Weights of a small mixture-of-experts language model, trained from scratch on English Wikipedia.
Training: a variant of Muon for the experts, 640M tokens, 5108 steps.
Below are experts of layer 9 (counted from 0) of a mixture-of-experts language model. Rows are named router (the router's row for the expert), gate (a neuron's input weights, with its number), up (a neuron's input weights, with its number) and show model dimensions 0-95. Each number is 500 + 40 x the weight over its row's rms, rounded and kept within 0 to 999. Numbers have three digits each.
After each expert's rows: "mostly gets" lists some tokens that are sent to it at least half of the time. This comes from a sample of Wikipedia text that the model never trained on.

# expert 75
router:488479587572535490470499462521493534506590486528535451548438519506485473479478495518462469516467520479495501525468514485529511511561498488379477482511434541479491529465529574469462529529523484479549481536573511439468416487569498506452504558516559498527494554526518443472486368475547484470
gate0:449509539542446494419544490463515514461545450455506567448461518491412449470562504500507536446528376511531504555493474523442578586477486443512537488500504516518534489465523500479514450469532543519489540522540474502566553451518450521464522535481518515509467523458471377510507540494509479497
up0:486442438456496517426559513520467493500506542481529508467508526517552486459537490433578445550486538536559519520540549452510503517499457561424520499524465502536521577516515566541456446521544556531488559434527461488513530474522503441517467464453544523486578512382519523515436508477447500525
mostly gets: "ians", "ines", "os", "others", "respectively", "ros"

# expert 79
router:477516480535512446449490397547512545521471480563497452536466466534506449438551455623528499504408475536522470431469561540563478464529558500451480467508468549501465477429494557469513497512458533473522475490503551492480439513510429520459454458511491547512513535525467493446463449513471461463
gate0:484509488515499433469507429530510553507424462424551441589438491500505516469497452572556487471484422427532493449518506493554516439494500427446512519530534504583508501481510475520502487512545575472500466519479512548507586502455531489486547518561498558437464547516548454488452459497522457474
up0:510499517474497477514515499499500412475471531500498433531538529540474465546476512494520542535492478512577482474499458499584419500547526508556541426544551420508506528533515479406454554530520459456511495513504516458501579527532419559474542539529553478536460494517527528489529506415494581587
mostly gets: "exp", "sp", "There ", "Sp", "Am", "exam"

# expert 42
router:510470472595522413512496493582508599570500463528525432586503510493480479497492476556510470499492501523522508494567527490559525493536531452477517450502468546418469461480522513566499504511479494498551493560498557432459482542481461573422431531518514473505517500470478452444499424496503463555
gate14:494535485504577532510439436528485540435550490494508486579476541539524431432526495505484503559471495533441463434525482486539495449527485455504435432525491430533542494574512438458523636549481479461498521490446573463511500491512528522520521546546465484480463486528529487493451475472504542441
up14:472479452473481521535543441490444555465524487395541583513582489518492478522481515566536483555491454505454486548484493445488511507505541436487560517519447426448448545583492460504542600512499479537460511519512494510514471533533559555568446537483495506488540517519487505453474511544437491568
mostly gets: "nine ", "seven ", "sq ", "31 ", "30 ", "29 "

# expert 16
router:477533516522483512483531446526524538542572476476490490495458517490511389459521517503506549528421446528482459493455573509596506479561508424474524479472404522479458457502445552524501530533543497477515407516505500521455455504493396565487468543459538536524522488511575447497518482518491532544
gate1:525438434472530492485563468489524522491475468487523523506472487463536496534471466501478444484481479601498483486501513538553514470463403545497537532500447548501560470521404474534516518572559526565538518463559540511542502534477459492455537523534590523450523407452502543491561431533492455474
up1:538501517474515565513543514528513517510484541470500488493444470502546478555507523525493482577484399530487454592483474457499456486466473595526387508484517549492498459433536488532481455552479503450551446491528555540550474466475458451526477458437533564562482490447498550559465506512450460526
mostly gets: "ć", "berg", "'", "mann", "ong", "erson"

# expert 19
router:469468505521535433493544427518513503528505437529510466546459498527513484474515471521464511525416490568538477534572525481468514487484551458467560462494404487409441452447494570504408493507507438474516429438576491460442527528536511495419486496457558538493515526483528491460521459481492462503
gate11:435494532422566433468535477482509526524492470424468550532472539535532510427526519471535514462442503445537481559565542523444512468544594516524468502510464448461510492503516574485438518530520476527552470489519520502473463489555472482542571537516459536490575535422540488466502519555491417475
up11:481503494435523521402491545492551510527522493522465532516522428526590492448492424520441536481475461527399548467452554449500513493483479472515529491456511500450570531450539461562465465565512446494476526462488484532428562462542475550512542498480458486562574468457482479475462512470477547466
mostly gets: "Al", "Arm", "Bal", "Car", "Ham", "Ed"

# expert 40
router:490547460550507490488535483490518550514527483501487442505480512522474443491504564606452473503488444459473405492519510454517567478599578480458485427505456484439500486489478544508509522535574453502514468485487526482505498529504451521433494550449558462492554564474508441478501387448540492496
gate14:487471481484486526532519532532492501621532519551452482468534441512514502470452475614480504557478490447534478502539504488411558456557515430499453414448545494507515520608490483559442507494536529517490506491475539469560473495511439504496473564494518501500595521511549482545500464513548480504
up14:468514473502507518463479504525513526501484528416441552567561540475484478468392493501475488490484518492494434515552516441463567550446548483474510412517494477436497510514462494496550547513542502463405519515533465515590576505540538543538523445457475498523520476541561486479569551484440451514
mostly gets: "Win ", "FW ", "MF ", "Votes ", "Apps ", "Notes "

# expert 84
router:471471480551519411476525483485516562586519507522488450616456520491522520521554433564473514524469481548507505487534503450550534427566512470464557471573459523454459473510516527501491535519496494494511417517507526488512463539539443585449471554486518465549505466434503463506493424432492502481
gate3:446467492477517478517531459428508480548449525528480562530437483542482491545525430507447481394439503517543475462530542520558503469496534458575457497481492567482526531500600559520531528509555514522540482447501580461503444474470507537481469516499532579511459544463462452579511462473469466522
up3:470491467544468531541457519460459538542407541577494508496460488496476511439513525466592496426502425595456493504527467579514565488487497514421491490495499488546490385496442479488508494489519561533486439476484459498488507558426535539458509494582514468499540477516494502487446477509553522514
mostly gets: "century ", "9 ", "6 ", "7 ", "8 ", "4 "

# expert 62
router:481478487569523446466559428505556512563537415509518443504464562542460473551542475533518531482439489437509447426508555481511541481516505475461517490524472454416478516499529526527463514534517531548524431575547459463458484500508495572432472504463494515522552531443463496398521476510495547518
gate11:501507473487468536386490508493515602505509487472506478480483399520565517488554516559469520448493510462503520506475494436476531467470500451458568482510474481521466439494442531516481465553419487537528511564522523479482555475546517512468437532453491463586531566481477474465446509609546518509
up11:472420478444481487527494479508497452543456516486452550492560539587586484500432432451466519433460510536532450458429559556488522456510519468530511553533474535513495552510478446509514446447502457447505566464526455450506507490513496607514445533520524521551470468536514482452448496474557501496
mostly gets: "Nor", "Dar", "Bur", "Wal", "Par", "sou"

# expert 32
router:512503493549531498499488447553570524551549533491437433512485500496449488528540449577450467456415441463471480520526588475532526506537555460471453487469459488470517546496511600475486521535530511502429456515535552463486492547517431537451442563459525535574554508467538499526521477507521469550
gate0:543447509517559470489451508481500549536582491470449497473515456466497485575490490495494516498452442482513482491461541441493575462592523486511536522503489477522499492447515499522504571566528486507516569436614506465504493485475413504514552572470543519514568525549473522573521473417533463546
up0:453467438496475480439499551510526367565494556557539545521498478537567497482481525535451535508476523548463524544519499452486543512490459559506474567516455502442497562527469473537564490532462517507499592433434483429551481481440515467473492543496536447517466546484547523428506504478510483497
mostly gets: "č", "Sh", "osh", "aj", "j", "ij"